Experts of a small language model: 192 GeGLU neurons an expert, a softmax router.
Below are experts of layer 8 (counted from 0) of a mixture-of-experts language model. Rows are named router (the router's row for the expert) and show model dimensions 192-255. Each number is 128 + 32 x the weight over its row's rms, rounded and kept within 0 to 255.
After each expert's rows: a language model's description of what the expert responds to. This comes from a sample of Wikipedia text that the model never trained on.

# expert 7
router [109 106  91 154 125 105 137 104 138  85 164  95 129 166 129  97  94 100 136 160 141 174 218 127  53 135 146 120 129  79 127 134 121 118 110 137 154 134 142 148  58 105 139 109 149 121 111 126 108  83 169 150  84 117 106 142 151 164 155 133 152 148 144  76]
Inner pieces of technical words in biology and chemistry, e.g. ox-id-ases, hydro-ther-mal, mos-qu-ito, plus spaces and coordinates like °N.

# expert 13
router [167  98 146 110  75 124 141 144 188 173 165 147 175  84 121 112 206 182  73 119 200 152  59 155 171  96 121 136 109 113 102 109  94 110 150 119 149 135  99 106 131 159 163 140 142 190 123 147 187  82 111  70 142 164  72 118  94 143 116  95 154 114 170 148]
Articles and function words like the, his, an, and, plus commas between citation authors and == section heading markers.

# expert 4
router [163 125  83 137 123 104 115 115 124  84 142 134 160 115 108 132 131  99 131 113  80  88  98  77 102 163  99  65 137 204 123  74 179 151 108 128 103 113 163  85 112 112  84 157 119 150 106 111  85 244 118 107 123 121 105 202 129  76 143 130 117 109 179 164]
Final pieces of nouns and participles like used, known, born, located, built, plus year prefixes 19, 20 and endings such as -une, -ation.

# expert 6
router [ 88  69 116  97  81  85 112 122 147 115 144 113 138  94 112 113 100 133 128 171  85 182 159 155 188 163  96 119 132 145 158 100 121 123  95  72 130 142 111 141 166 177  95 115 127  96 112  77 116 157 120  67  82 142 132  87 124 114 131 117 148  92 140 142]
Leading dashes and spaces that start infobox fields after a line break (- Format:, - Born:), plus word-initial fragments like re, un, Sc.

# expert 10
router [153 130 147 139 106 109 186 180 153 100  99 123 146  99 130 111 155 128 104 127 147 121 109 137  88  83 139 151  84  80  76 109 143 103 125 186 177 101 162 112 105 103 157 169 161  99 104 139 174  83 132 115 123 132 118  79 163 139 151 114 142 125 186 129]
Word-initial pieces of uncommon names and non-English words (Che, Ry, Hy, ö), plus a, their, her and table numbers.

# expert 15
router [149 118 169  97 114 207  96 127 147 150 159  77 131  81 160 133 128  75 138 135  71  81 137 111 123 122  92 124 113  62 164 141  93 131 133 152  89 119 121 138 156 133 123 190 164 177 141 169  80 179 116 131 187  76 115 162 109  96 136 140 126  95  43 127]
Pipe-newline tokens ending table rows after headers like Total or Report, plus nouns and verbs in plot summaries such as episode, club, urged.

# expert 5
router [148 131 124 115 145  89 118 113 156 154  95 153   7 184 151 164  95 114 126 152 147 121 101 140 106  97 134 139 165  39  85 167 155  66 126 141 126 165 174 174 134  98 110  34  62 138 132 112 163  96  82 128 155 137 164 132 109 139 133 150 109 127 146  95]
Commas, medal words and number pieces in sports result and vote tables, e.g. 1st place, gold medalist, Gold medal, 36,511.

# expert 1
router [153 161 151 104 129 121 152 173 154 179  77  93 146 118 101 146 117 102  97 139 157 139  69 145 102  98 131 102 125 104 105 138 138 106 129 153 129 148 122 134 119  88 130 121 105 153 156 119 201  62 163  93 110 120 109 114 197 152 196 146 139  96 126  99]
Pieces inside personal and place names, often after a capital-letter start, e.g. Sy-rett, MacN-icol, T-oul-ouse, Port-im-onense.

# expert 8
router [146 111 186 114 164 163 117 117  97 132 136 143 147  89 141 164 108 110 102  87 139 173 122 191  99 104 104 177 152 122 115 162 100 112 161 157  94 147 122 146 159 182 163 166 138 126 165 149 171 150 104 121 124 128 120 130 124 155 120 167 202  99 118 143]
Commas, closing brackets and quote-commas ending a noun phrase or title, such as Beirut, or "),", plus and, semicolons and table bars.

# expert 3
router [186 153 136 151 171 194 123  93 107 146 152 165 103 126 148 118  75 160 130  87 123 153 189 115  59 137 175 112 147 138 184 154 155 162  84 157 149 150 199 184 161 135  91 109 172 122 145 177 213 199 166 172  99  96 135  71 102  90  92 108 137 193 105 131]
Counting and ordinal words such as two, three, several, first, century, including compound pieces like sevent-y-ninth and fifth-s-ix-th.